Weights of a small mixture-of-experts language model, trained from scratch on English Wikipedia.
Size: 14 layers, width 256.
Training: a variant of SOAP for the experts, 367M tokens, 5605 steps.
Below are experts of layer 4 (counted from 0) of a mixture-of-experts language model. Rows are named router (the router's row for the expert), gate (a neuron's input weights, with its number), up (a neuron's input weights, with its number), down (a neuron's output weights, with its number) and show model dimensions 128-255. Each number is 200 + 20 x the weight over its row's rms, rounded and kept within 0 to 999.
Before each expert's rows: a language model's description of what the expert responds to; "comes after" lists some tokens at least twice as common just before its tokens as in all text. This comes from a sample of Wikipedia text that the model never trained on. Tokens count by the router's weight.

# expert 40
What it handles: Time and career nouns. Nouns for time spans and careers like years, season, career, life, plus slashes in footballer apps/goals lists.
comes after: " the", " a", "-", " his", " first", " two"
router,202,226,202,156,195,240,225,202,223,206,202,171,198,188,193,206,186,197,176,172,211,198,169,174,191,219,177,230,193,204,233,199,162,199,162,196,192,179,173,232,190,197,161,208,209,187,195,190,195,207,142,192,205,184,228,198,221,183,204,209,178,196,206,193,217,199,194,179,158,217,213,168,195,201,166,209,191,215,217,219,206,178,207,235,186,214,193,182,170,192,182,199,160,219,230,174,205,206,208,171,186,225,214,205,192,179,202,204,213,192,219,176,179,171,230,180,163,203,175,194,212,219,170,192,159,223,193,195
gate0,196,179,196,209,185,208,190,204,216,175,185,199,185,201,212,206,188,170,145,171,184,205,209,213,210,201,229,216,212,221,188,194,178,218,190,185,182,223,204,193,209,230,206,223,208,193,208,194,182,191,203,206,185,188,220,182,190,209,201,195,191,173,177,237,228,182,213,200,201,213,198,178,215,224,225,216,229,198,207,201,176,186,232,183,208,207,178,208,202,211,223,196,217,165,204,188,187,178,180,219,220,207,203,226,190,211,242,216,211,209,209,214,158,156,207,159,188,186,179,219,250,187,212,147,205,203,191,187
up0,199,192,236,210,201,206,175,213,209,192,213,207,172,213,190,181,194,170,176,171,193,232,209,201,214,188,186,227,190,248,179,182,196,192,203,213,207,234,197,214,195,220,251,159,193,202,220,193,199,179,206,221,190,190,213,189,194,172,200,185,189,219,180,205,190,192,216,223,243,170,184,203,200,180,198,226,229,217,211,201,203,196,225,231,232,189,225,164,200,210,198,197,245,220,201,170,194,182,190,208,191,231,189,187,171,202,188,214,217,194,200,204,181,233,233,215,206,217,172,143,201,215,213,200,188,228,189,232
down0,219,181,209,201,167,241,195,211,174,186,186,243,213,230,221,164,208,178,186,188,175,194,201,186,189,211,190,218,200,169,203,186,204,170,199,199,188,233,189,197,197,178,194,194,221,232,197,187,203,179,219,187,183,194,180,205,234,148,215,183,189,205,183,164,170,199,182,236,218,193,188,159,174,222,248,197,210,222,217,192,198,170,224,212,183,181,200,182,204,200,216,183,196,215,183,170,227,219,175,218,186,224,224,232,204,202,182,180,203,140,221,182,183,198,178,194,197,155,192,205,192,195,227,230,180,210,185,215

# expert 27
What it handles: List bullets and markup. Line-initial dashes in bullet lists, especially under "See also", plus table pipes and heading equals signs.
comes after: "\n", "\n ", "\n   ", " Preceded", " Succeeded", " List"
router,193,156,218,224,222,198,210,199,201,215,173,188,210,175,211,223,235,225,202,196,202,204,186,244,214,244,163,192,211,200,204,164,240,204,198,171,194,226,198,190,232,229,200,207,205,207,216,184,228,175,177,214,207,180,221,166,204,198,188,188,214,204,204,221,216,213,222,212,185,197,200,189,210,205,202,202,192,173,188,218,202,196,194,201,211,206,202,218,213,217,184,200,216,222,220,186,211,151,217,174,225,261,215,187,218,194,177,212,185,172,185,205,212,197,175,224,174,212,172,211,198,185,182,203,204,191,234,162
gate0,209,194,192,172,163,191,170,188,180,191,188,201,216,200,207,202,228,216,205,197,199,168,191,210,206,159,246,198,179,174,203,205,193,238,191,212,199,192,231,192,215,221,214,204,146,193,195,195,174,201,181,210,229,190,183,203,215,186,183,196,236,208,184,188,229,166,178,218,183,196,210,156,204,196,162,200,216,174,224,191,214,208,208,222,216,167,209,168,204,215,196,208,216,181,216,150,225,203,227,189,184,242,217,195,216,188,201,222,210,187,184,153,194,171,179,211,201,205,192,188,200,174,220,200,238,181,170,175
up0,194,229,182,201,176,252,165,190,206,219,178,174,237,184,200,187,229,196,188,213,224,185,191,204,205,221,192,184,194,152,197,209,222,244,205,194,170,192,211,181,195,181,218,213,216,199,208,197,183,222,203,188,207,217,203,241,202,236,210,193,208,224,212,188,229,192,193,202,180,214,239,197,232,194,155,194,174,183,190,192,188,216,216,238,165,152,219,198,204,156,224,190,216,202,201,189,210,211,219,214,191,199,224,199,199,187,195,227,182,178,200,155,208,212,203,212,228,192,219,192,200,198,227,243,217,197,228,214
down0,210,231,213,200,217,219,212,187,191,237,204,160,168,173,180,205,212,205,195,207,198,172,214,221,190,214,203,202,201,198,179,163,177,200,212,172,204,186,202,191,213,195,205,210,208,218,198,177,210,210,200,203,208,200,191,209,208,166,212,217,224,210,210,200,162,239,215,178,184,220,199,174,218,223,211,198,181,181,191,219,173,215,165,239,268,196,199,233,237,160,202,176,225,212,237,226,202,204,196,189,208,185,184,211,181,179,177,238,199,202,232,186,195,200,188,205,221,173,206,235,212,187,215,207,225,171,217,191

# expert 8
What it handles: Country and unit codes. Capital letters and country or nationality words in tables and infoboxes, such as UK, TCH, US, British, °C.
comes after: "-", "|", " |", " (", ":", " United"
router,200,190,216,214,219,202,217,202,220,191,211,186,188,193,196,225,199,211,195,241,191,187,183,197,212,208,200,186,234,173,206,181,207,176,208,187,202,190,164,205,236,174,217,172,205,223,162,188,216,216,185,208,197,216,193,191,179,189,197,224,185,184,251,175,211,207,225,168,207,206,200,199,192,182,184,190,183,157,210,183,210,215,175,225,184,189,225,197,193,207,222,203,192,195,202,219,217,224,205,176,201,199,188,199,190,189,222,203,175,191,187,189,161,209,212,166,204,193,207,197,230,179,194,207,206,229,210,193
gate0,195,184,205,224,208,202,191,183,202,184,188,188,198,187,168,204,186,201,210,235,189,195,214,218,196,196,186,216,242,187,210,159,184,200,194,188,204,180,203,245,193,234,194,194,198,237,206,194,237,167,201,191,204,215,179,200,212,225,210,243,208,182,237,222,171,224,201,218,219,191,192,227,243,207,189,207,223,176,203,160,196,176,202,229,183,198,224,170,140,155,181,206,174,184,206,219,218,210,196,204,170,224,191,187,185,232,214,204,199,179,204,181,179,218,217,186,174,245,207,212,202,183,154,223,232,204,221,206
up0,203,186,201,207,168,230,203,209,222,191,182,236,220,203,199,192,231,224,189,185,236,184,227,189,213,228,172,204,212,235,200,213,185,218,209,187,168,229,227,214,242,206,191,199,200,174,194,211,217,183,178,189,200,187,184,208,228,207,209,161,175,236,149,213,224,198,196,173,224,210,207,170,182,192,183,174,204,222,181,204,209,176,165,196,191,224,190,177,196,194,179,214,209,193,211,225,189,215,225,217,209,188,195,186,155,208,179,186,249,197,213,233,230,210,197,209,202,191,175,206,180,200,207,224,189,158,215,191
down0,173,224,193,199,198,197,216,206,229,190,235,186,211,204,204,204,182,216,177,189,215,188,179,191,213,182,191,198,171,222,190,222,214,196,166,204,189,170,228,191,234,217,197,179,193,215,210,186,227,185,158,207,232,180,201,202,183,194,236,215,155,218,224,177,203,173,159,223,188,180,202,203,163,192,234,220,197,207,202,218,193,215,222,178,205,187,201,211,194,207,184,207,201,190,231,156,196,207,214,239,164,193,236,231,195,179,190,198,207,216,187,174,217,219,151,196,223,202,212,186,228,217,230,188,202,203,214,191

# expert 11
What it handles: Nouns after articles. Nouns and adjectives right after a, an, the or was in prose, such as number, total, first, same, well, and local.
comes after: " a", " the", " an", " was", " is", " A"
router,183,168,188,184,204,205,207,179,199,184,182,154,173,211,232,208,184,216,170,193,208,234,219,213,168,180,160,245,214,196,196,186,179,236,213,203,242,165,181,184,196,186,195,182,232,184,187,194,228,193,224,209,218,205,175,193,210,208,187,208,226,217,189,202,175,169,218,195,200,172,171,208,212,197,196,217,213,200,216,205,196,226,199,216,207,202,181,230,208,180,187,178,209,197,179,196,184,214,173,243,193,240,210,175,227,198,190,178,168,220,221,193,199,221,210,186,201,213,167,208,210,223,187,159,189,209,192,164
gate0,184,198,208,217,224,234,212,197,195,181,216,170,199,208,189,188,188,238,176,194,214,214,189,202,191,204,185,213,194,217,190,174,201,215,197,239,220,169,196,184,234,202,192,185,194,197,193,200,268,213,194,215,210,175,184,214,211,218,181,218,203,193,191,156,165,177,176,172,200,223,208,211,201,218,241,195,196,221,176,195,192,240,211,185,239,205,226,228,200,219,227,220,202,186,244,215,156,210,205,236,180,206,182,225,197,170,208,194,163,227,214,207,232,234,180,193,162,201,195,181,185,187,220,206,182,199,171,204
up0,181,214,226,209,171,213,202,218,213,206,198,215,211,211,169,213,187,163,175,188,194,196,183,229,177,219,178,185,208,203,179,236,197,208,191,203,197,243,210,164,220,162,198,184,235,216,212,191,229,188,213,233,203,214,187,206,193,169,218,200,213,165,226,223,219,229,204,218,217,212,219,208,169,217,207,203,202,180,198,206,170,177,168,175,203,165,192,173,195,191,206,190,191,188,181,217,189,216,179,181,188,197,176,212,186,202,183,165,213,172,204,158,213,200,212,194,221,179,246,192,176,200,189,211,214,234,225,227
down0,180,207,168,188,193,198,216,233,179,201,188,195,197,210,223,178,168,205,185,220,205,209,231,210,171,257,227,198,212,241,224,202,203,236,197,190,240,185,192,192,218,182,215,211,182,188,173,213,204,193,181,195,184,205,202,172,205,174,190,212,222,202,182,233,235,189,186,254,210,171,200,211,222,184,188,171,187,169,217,213,193,197,199,179,177,175,177,183,198,196,206,195,199,199,182,193,216,173,192,186,186,215,185,194,200,194,215,218,231,181,213,187,166,220,215,222,242,172,194,194,214,190,196,158,221,197,215,199

# expert 41
What it handles: Table numbers, possessives. Small numbers in sports statistics tables, such as 1 and 0, plus determiners his, its, their, and the before nouns.
comes after: " |", ";", "–", " of", " in", " with"
router,204,195,206,177,225,180,175,207,232,190,239,164,196,223,219,203,180,179,193,171,232,199,186,202,211,186,210,199,170,202,198,208,175,221,210,210,201,213,170,245,177,174,208,224,211,202,201,161,188,188,204,188,199,161,232,191,218,232,178,195,206,195,184,206,203,222,191,193,215,194,202,174,205,192,177,186,199,193,188,223,183,172,203,237,184,207,200,203,223,175,205,200,199,174,172,220,221,231,184,176,230,210,215,206,151,184,222,200,205,233,171,210,198,196,203,198,170,192,216,193,216,211,186,186,226,219,209,179
gate1,185,174,205,198,201,185,211,206,147,166,219,149,194,171,197,195,180,204,221,196,216,173,185,232,187,185,222,229,208,190,192,205,222,194,193,183,195,211,222,203,194,204,209,219,224,169,180,214,169,188,191,179,208,191,243,180,193,189,207,206,227,199,205,154,195,173,208,189,222,196,204,204,192,207,209,216,173,177,200,176,160,190,196,195,206,169,189,205,229,170,214,223,211,200,200,175,201,195,210,188,226,209,206,221,181,234,191,233,201,238,232,226,202,203,173,193,220,185,234,196,186,181,219,220,171,201,164,200
up1,165,216,212,197,224,182,204,191,215,186,210,202,219,221,233,200,217,221,209,200,241,180,185,215,177,180,209,217,188,186,208,233,169,205,190,177,210,222,223,220,215,174,173,195,243,178,206,202,182,199,170,209,200,207,183,212,217,200,190,185,192,192,189,183,215,199,233,165,210,225,174,205,203,186,218,190,188,206,162,221,201,211,200,201,180,191,183,208,202,200,149,191,212,178,214,184,191,181,179,213,144,226,218,230,215,193,196,209,196,239,184,211,204,193,183,219,229,178,188,182,210,249,199,223,209,216,230,206
down1,148,190,209,207,169,173,226,201,218,188,233,185,194,204,158,223,234,202,221,211,220,208,181,210,209,220,216,198,166,176,198,181,200,198,169,194,173,213,190,188,202,214,215,175,167,210,160,212,175,214,193,222,177,197,187,226,207,179,219,172,181,180,224,195,213,204,219,206,236,205,159,222,229,241,204,194,237,239,164,188,212,193,175,204,148,224,207,202,159,193,212,207,198,189,188,237,184,161,222,233,200,167,161,200,182,207,198,230,169,229,176,205,196,224,196,194,208,199,214,208,229,214,187,219,208,218,183,170

# expert 4
What it handles: Years in dates. Four-digit year tokens and the commas after them in dates, release listings and lifespans, such as 2007, 2012, 1976.
comes after: ",", " in", " (", "–", " July", " January"
router,200,202,174,189,173,201,206,210,213,212,170,210,231,197,165,197,225,228,219,209,210,209,203,211,203,237,191,187,204,203,214,199,232,208,198,169,170,208,181,209,212,169,190,199,183,215,216,208,163,202,190,190,202,201,202,243,187,209,216,169,192,188,193,175,228,225,203,216,224,224,195,212,190,180,169,198,192,221,194,187,192,212,198,222,202,205,233,197,191,190,221,216,207,203,204,194,210,213,215,186,190,184,235,215,192,174,204,216,203,205,187,168,218,169,179,170,176,199,188,199,205,207,177,179,202,198,193,219
gate1,209,202,169,189,212,192,186,178,156,203,216,201,202,224,244,171,192,204,211,203,208,214,199,217,205,222,177,200,224,227,198,174,235,221,193,197,181,212,172,200,196,174,236,192,215,194,200,174,186,192,204,171,175,192,167,205,226,230,192,175,232,168,207,172,184,220,163,199,199,189,181,202,212,206,207,223,206,192,230,167,192,177,229,230,202,240,222,217,183,206,189,169,186,200,164,181,209,200,227,209,189,209,217,208,177,205,217,189,201,192,163,214,199,219,211,178,247,222,215,186,222,200,170,202,205,203,220,210
up1,187,204,231,192,210,208,222,207,201,192,193,229,168,156,185,214,155,187,210,202,189,197,217,193,198,199,186,199,192,220,189,188,196,176,158,213,209,197,190,197,202,211,202,191,200,195,199,191,236,196,191,183,183,206,232,200,212,153,181,212,194,239,212,199,236,196,212,194,188,201,203,196,188,167,202,199,204,189,221,206,223,201,223,202,208,165,241,202,221,197,163,199,215,232,194,185,170,190,223,200,204,227,155,204,189,203,170,210,201,182,189,218,173,215,232,227,166,172,189,188,199,202,188,208,184,194,230,213
down1,217,190,179,213,220,205,207,221,205,156,142,233,202,221,157,211,201,184,197,155,211,158,194,199,183,224,174,220,172,206,215,158,191,200,204,207,170,172,222,219,204,208,142,238,207,214,209,224,219,197,192,213,241,168,208,176,205,168,194,189,213,206,214,221,201,188,203,196,222,159,159,192,186,241,174,225,203,211,216,196,212,184,212,219,216,219,208,170,203,209,224,209,197,189,206,198,205,176,181,233,202,179,237,225,210,191,185,243,191,217,206,226,207,154,179,197,177,173,186,168,192,203,208,211,196,207,194,193

# expert 23
What it handles: Numbers in tables. Numbers after pipes, dashes, colons or semicolons in tables, scores and results lists, such as 12, 30,000, and Super Bowl 50.
comes after: " |", "–", ":", "|", ";", " ("
router,200,176,177,198,188,186,182,189,212,175,224,206,165,190,196,196,193,190,202,226,219,175,201,200,194,198,237,167,196,186,202,218,188,196,216,162,213,188,232,212,207,200,212,197,207,170,210,171,231,225,208,148,179,184,201,174,233,191,184,189,199,194,209,180,234,208,175,175,226,182,200,223,196,221,191,193,193,206,174,240,184,215,198,203,190,202,200,191,165,198,200,221,214,196,162,205,217,232,159,161,237,189,199,176,178,227,212,161,209,196,210,183,209,181,190,159,204,201,198,173,189,195,200,216,209,215,200,214
gate1,225,231,195,214,189,204,209,179,237,168,193,211,185,202,190,195,195,168,165,193,212,193,203,172,188,228,209,214,193,197,173,208,228,241,228,172,223,166,206,187,189,207,172,198,213,201,206,168,190,233,178,225,155,210,207,208,213,224,184,228,190,215,191,177,203,173,196,167,189,170,196,209,211,190,161,231,242,217,205,205,205,190,179,190,217,187,201,217,216,243,192,213,209,209,200,208,198,198,186,213,183,203,186,191,210,198,205,187,215,205,179,217,192,214,170,222,192,206,188,209,225,252,202,178,204,207,152,195
up1,186,208,190,223,204,203,231,177,207,203,197,207,193,222,198,180,219,181,214,188,218,189,177,211,181,187,185,193,192,187,197,154,157,184,211,217,232,233,177,216,222,189,219,199,195,177,208,196,216,201,194,205,177,231,216,190,214,190,177,188,231,195,202,205,193,205,225,174,192,180,224,187,216,218,159,227,212,191,223,225,205,182,236,197,199,199,213,214,170,204,200,167,195,219,190,195,211,198,203,189,187,211,239,204,173,205,180,223,221,189,175,246,185,200,210,189,188,140,173,206,215,176,182,195,194,193,189,223
down1,178,174,171,186,197,191,187,209,221,235,202,211,180,219,202,188,209,203,180,205,212,186,227,211,191,174,224,191,206,179,206,249,205,183,223,204,230,171,228,165,213,199,200,232,183,199,202,199,225,220,195,194,177,180,206,158,223,187,236,182,206,214,201,198,190,168,254,180,208,199,197,200,187,217,183,217,191,192,197,211,222,220,198,185,230,203,213,217,206,191,227,242,219,151,214,195,181,198,185,213,196,157,202,212,164,222,197,180,189,218,219,212,206,198,199,232,172,196,237,205,203,205,189,196,184,187,186,218

# expert 39
What it handles: Verbs and participles. Verb prefixes and past participles after "was", "to" or "were", as in re-ject, accepted, promoted, held, used.
comes after: " was", " to", " and", " were", " is", " be"
router,178,186,145,234,203,212,180,198,208,183,199,178,203,202,222,243,166,195,174,207,192,205,219,211,175,207,191,212,223,195,200,177,222,232,194,198,183,214,189,176,191,215,208,191,202,202,212,197,197,222,228,192,242,183,191,218,216,167,228,225,183,199,183,162,194,197,206,189,208,189,220,167,195,193,180,222,213,218,194,232,173,196,188,158,190,226,185,218,178,205,209,217,200,179,199,232,177,220,175,266,190,187,203,166,179,211,171,162,180,178,219,227,155,202,190,195,170,161,221,198,202,207,199,213,191,176,199,218
gate0,240,198,206,216,221,197,165,175,184,178,209,189,179,179,221,214,221,171,189,164,200,226,219,212,210,217,179,178,190,214,210,210,216,204,176,195,176,204,218,185,193,224,201,211,200,206,242,190,184,210,194,224,198,227,212,187,211,184,217,215,193,210,196,170,191,169,205,206,192,187,194,211,183,195,203,204,217,226,193,201,196,219,208,207,230,199,206,152,197,189,230,211,194,222,196,205,177,183,178,231,165,196,216,162,228,238,228,192,218,211,221,222,169,201,216,162,177,232,202,209,188,254,223,193,188,205,178,203
up0,182,181,183,180,185,207,208,185,191,198,206,175,238,204,154,196,208,159,188,229,202,214,218,204,198,191,200,206,240,206,210,182,219,205,206,211,201,180,187,191,193,181,239,192,177,194,193,160,202,210,213,204,196,212,196,184,197,168,226,202,194,223,224,204,168,214,160,187,204,209,200,185,223,200,205,169,251,220,202,222,202,191,225,170,195,160,202,204,183,147,220,140,175,194,189,206,212,216,204,242,212,154,197,191,215,227,176,206,217,161,190,201,191,218,181,218,226,205,193,228,209,201,201,212,196,186,222,191
down0,192,221,192,185,192,218,197,225,186,162,225,236,226,216,176,226,197,179,206,219,239,184,175,201,194,206,191,192,210,210,200,213,195,203,183,209,187,157,173,170,179,191,194,200,198,212,195,184,242,191,219,197,191,214,196,194,225,215,219,212,192,211,194,189,218,138,190,247,198,205,209,228,216,250,177,198,223,192,204,207,186,199,204,206,200,230,191,206,207,214,172,176,222,172,209,232,217,183,225,195,210,157,182,196,216,215,204,167,224,196,186,196,175,196,202,172,218,225,192,192,222,166,194,181,234,210,257,210

# expert 47
What it handles: Hyphens and pipes. Hyphens inside compounds and codes, such as three-year and IGFBP-3; list dashes and table pipes at line starts; prefixes ob, dis.
comes after: "\n", "\n ", " 3", " 2", " 1", " 4"
router,198,195,182,213,193,217,215,175,199,224,206,159,196,175,174,198,210,223,210,201,190,200,182,220,208,196,178,198,204,224,218,155,186,223,182,177,174,211,207,172,251,203,227,244,214,196,185,198,222,167,194,214,221,229,214,172,195,201,184,177,179,222,173,211,226,201,212,175,206,207,234,165,225,200,199,235,211,185,181,196,200,211,184,229,225,207,161,203,192,173,181,202,216,208,192,181,193,203,185,170,196,206,218,212,187,245,188,238,171,196,242,208,217,202,186,228,207,188,205,221,218,198,200,226,188,196,247,175
gate0,197,243,163,238,181,193,203,194,223,202,216,218,177,174,222,205,216,207,235,198,174,215,208,234,216,210,206,213,208,205,178,207,208,184,168,170,238,181,225,194,185,207,229,200,225,197,190,182,207,188,186,204,198,197,244,212,214,197,220,178,200,210,175,204,194,176,166,202,181,183,211,203,186,216,194,200,186,206,189,196,197,215,221,166,191,194,209,196,186,209,191,184,206,161,185,229,182,218,213,164,175,205,197,213,230,259,191,165,179,204,230,198,209,226,195,215,214,214,199,180,137,213,190,220,207,222,198,217
up0,212,218,233,199,200,200,243,212,190,180,185,192,249,197,163,199,221,142,216,189,222,196,183,203,202,193,196,184,193,186,231,239,182,164,194,236,171,185,201,224,200,188,235,164,220,186,198,212,190,191,244,209,213,188,177,202,173,201,189,230,181,185,238,196,171,193,168,183,178,213,186,212,234,197,183,226,181,189,190,217,196,215,197,192,190,209,208,209,177,179,170,213,180,184,171,198,281,199,214,213,226,206,195,213,191,199,189,230,219,180,180,169,210,198,156,178,199,188,198,207,194,210,196,190,185,170,249,219
down0,218,211,227,179,193,236,178,206,173,190,211,179,225,184,174,178,240,173,197,181,204,191,199,211,193,192,181,182,198,192,204,235,153,214,224,210,194,186,205,201,193,193,211,198,214,182,208,222,202,179,201,194,198,202,208,188,184,208,170,207,202,192,186,218,182,177,165,190,189,183,216,185,185,200,202,219,164,217,208,187,181,196,223,207,215,220,208,209,165,220,208,240,189,209,171,191,206,198,222,161,215,224,228,210,229,169,146,240,216,213,205,238,212,208,238,206,217,200,190,207,190,214,196,207,232,184,239,195

# expert 3
What it handles: Music and arts nouns. Topic nouns for music, film and art, often after "the" or "a", as in rock, album, band, bass, film.
comes after: " the", " a", " and", " of", " The", "'s"
router,204,175,162,179,220,205,216,192,224,211,186,223,179,196,200,180,192,220,196,192,194,218,182,205,221,207,206,189,180,181,201,212,215,209,202,191,206,160,168,197,231,160,188,184,200,201,204,212,149,228,164,191,163,188,175,194,180,221,159,210,198,234,198,197,224,175,214,220,217,183,177,188,180,208,162,204,175,209,207,215,215,198,153,222,222,204,191,180,218,184,205,214,181,201,192,202,207,225,190,248,182,241,177,178,163,188,203,208,184,187,189,208,183,194,230,162,218,170,173,212,234,223,216,223,211,207,214,212
gate0,204,210,182,213,182,195,205,179,186,173,196,203,207,211,213,203,169,173,200,217,200,215,179,174,223,204,219,199,193,198,220,194,223,174,136,178,225,167,214,222,258,192,192,179,204,174,189,210,174,181,153,211,181,189,209,209,214,198,183,179,183,220,151,193,193,185,222,210,211,180,203,213,203,191,249,193,207,210,153,216,188,202,169,228,196,194,231,205,207,203,216,221,247,190,189,180,209,210,207,207,152,223,188,227,168,189,226,185,161,193,161,212,206,186,191,203,171,178,209,206,204,205,185,222,202,236,224,180
up0,221,187,191,181,193,241,223,172,191,171,200,200,203,207,219,186,188,183,212,195,236,229,205,199,233,213,192,185,159,186,216,195,204,234,160,202,205,167,197,195,213,208,163,209,235,228,197,193,185,186,180,205,192,227,200,225,218,181,168,193,210,232,172,211,173,176,219,194,227,180,174,180,193,167,205,174,210,166,194,201,177,205,173,222,217,240,226,186,212,185,183,187,207,177,207,181,200,214,220,221,231,218,234,168,176,216,233,208,161,172,223,194,151,235,229,201,205,181,187,207,208,202,175,195,210,189,219,178
down0,187,195,224,235,180,198,195,177,225,228,234,179,211,188,196,208,177,205,218,206,199,215,223,199,169,196,210,198,154,191,211,204,216,196,189,200,191,235,195,186,181,201,201,223,163,197,197,207,218,210,222,198,210,157,223,178,231,189,185,170,220,193,197,193,194,195,204,208,184,235,199,201,222,211,211,233,217,215,223,204,177,206,242,211,179,223,196,223,226,192,181,193,218,211,218,186,205,242,195,208,171,203,210,185,230,224,201,204,170,214,205,149,198,192,171,204,199,178,172,220,206,210,216,183,211,259,214,187

# expert 59
What it handles: The and p pieces. Mostly the after prepositions such as of, in, and on, plus a letter p piece inside names, such as Dem-p-sey and Cock-p-it.
comes after: " of", " the", " in", " for", " on", " and"
router,200,227,199,214,221,191,223,193,220,205,173,169,181,186,168,210,195,222,217,184,213,185,210,185,214,184,238,187,247,224,190,216,226,231,179,237,170,224,202,207,197,206,225,191,209,176,195,188,236,190,224,219,188,188,242,208,188,192,190,203,209,177,232,220,211,200,166,196,227,179,182,206,223,167,210,214,227,172,221,196,225,198,187,195,185,202,196,211,207,210,210,223,202,208,218,181,213,218,196,200,239,187,195,187,224,248,245,201,185,193,203,205,205,191,246,189,212,195,201,211,211,188,239,196,200,229,238,154
gate1,204,217,234,208,227,173,186,248,194,199,222,191,202,199,159,209,207,183,153,225,187,205,210,165,217,188,183,205,237,197,178,187,207,215,201,208,220,225,228,185,187,217,183,188,208,190,207,197,222,235,194,189,199,183,197,166,217,212,187,187,221,186,220,215,204,248,209,217,199,196,213,254,219,190,192,217,221,195,219,193,236,200,166,200,199,178,218,204,190,148,181,201,166,158,177,201,203,208,200,188,213,199,188,207,208,217,197,163,192,204,155,201,197,205,216,203,181,197,200,171,184,177,196,209,227,206,228,193
up1,229,229,194,202,190,216,199,193,193,228,213,235,206,209,213,196,198,159,190,208,183,186,211,209,191,201,163,202,197,178,188,187,201,201,205,181,149,159,180,211,182,230,194,182,194,206,226,216,207,243,184,178,190,184,212,160,215,179,172,186,208,194,240,222,170,210,227,183,216,184,224,179,180,217,178,175,198,199,193,224,228,184,209,217,196,201,208,212,205,188,183,203,205,206,178,204,206,209,230,197,213,191,170,161,206,209,197,191,196,205,162,187,246,199,206,216,247,206,212,202,207,199,217,210,190,196,183,257
down1,202,200,218,185,231,183,168,215,197,158,192,224,223,185,221,211,196,215,190,210,174,197,203,217,183,206,184,203,206,171,230,178,192,200,198,230,169,196,170,224,181,232,189,173,223,212,200,177,208,184,231,186,186,216,181,217,235,222,237,232,215,167,184,182,200,200,187,174,210,250,208,201,202,236,233,221,238,225,183,187,219,202,223,199,231,183,207,174,221,180,190,176,210,217,199,178,189,242,184,199,201,208,196,211,232,158,208,207,178,189,183,211,198,169,170,237,207,203,207,238,242,226,188,221,187,210,202,152

# expert 16
What it handles: Table cell separators. Pipe separators and line breaks closing rows in wiki tables of numbers, ratings and sports stats, plus |---| divider rows.
comes after: " ", " 0", ")", "%", " 1", "1"
router,227,216,227,199,239,174,206,202,193,199,228,219,198,163,173,170,228,215,230,211,190,221,227,192,208,241,181,192,217,199,212,204,162,201,185,233,212,200,189,189,206,179,207,211,181,201,171,203,158,188,161,160,192,222,184,197,192,188,207,186,222,200,205,216,170,176,210,186,208,202,200,186,211,197,215,165,207,177,160,217,185,221,181,199,221,211,201,206,189,186,185,204,198,205,150,191,175,219,178,167,213,191,191,235,211,174,191,236,199,211,208,233,214,177,193,223,184,170,176,187,205,209,198,220,223,191,175,215
gate0,222,205,207,193,229,201,191,212,205,221,174,200,216,199,193,209,164,211,173,223,208,226,190,218,224,160,163,170,209,190,193,181,212,193,183,160,210,174,200,152,202,192,213,212,200,179,204,225,195,193,217,196,192,224,221,184,203,196,193,213,173,230,179,214,214,202,194,203,223,201,209,178,206,197,226,193,193,210,188,175,208,213,169,216,167,162,187,219,156,212,196,208,160,235,181,196,211,198,167,199,180,200,208,217,192,223,212,228,222,218,208,213,194,251,194,188,246,199,209,215,187,239,172,183,211,159,215,190
up0,183,181,241,196,190,194,189,199,207,221,237,185,211,246,249,169,187,174,207,167,202,177,200,231,172,185,222,185,211,205,183,218,208,212,210,192,182,203,213,241,192,245,167,199,228,223,184,190,197,208,182,201,192,233,177,215,185,197,215,194,218,193,204,169,217,164,188,188,161,205,179,211,168,151,191,210,202,217,222,210,212,214,204,226,232,242,179,182,234,197,223,171,212,177,245,211,182,188,195,206,183,199,174,215,211,184,184,185,198,224,177,192,199,189,178,197,170,173,201,209,214,188,214,190,218,206,217,237
down0,210,217,203,188,179,193,218,235,199,148,186,193,229,169,225,213,194,200,176,179,211,230,198,210,210,176,196,196,194,255,192,222,217,198,174,212,165,220,221,202,180,192,222,210,220,221,188,199,211,232,200,259,185,225,191,194,191,221,225,184,201,226,200,190,192,193,175,209,189,218,248,243,209,183,210,221,216,204,203,163,178,190,200,192,171,189,214,199,220,195,206,227,181,185,250,198,204,185,230,222,223,193,214,181,223,178,197,190,186,195,199,207,234,210,202,189,242,224,163,228,184,187,203,244,214,179,227,197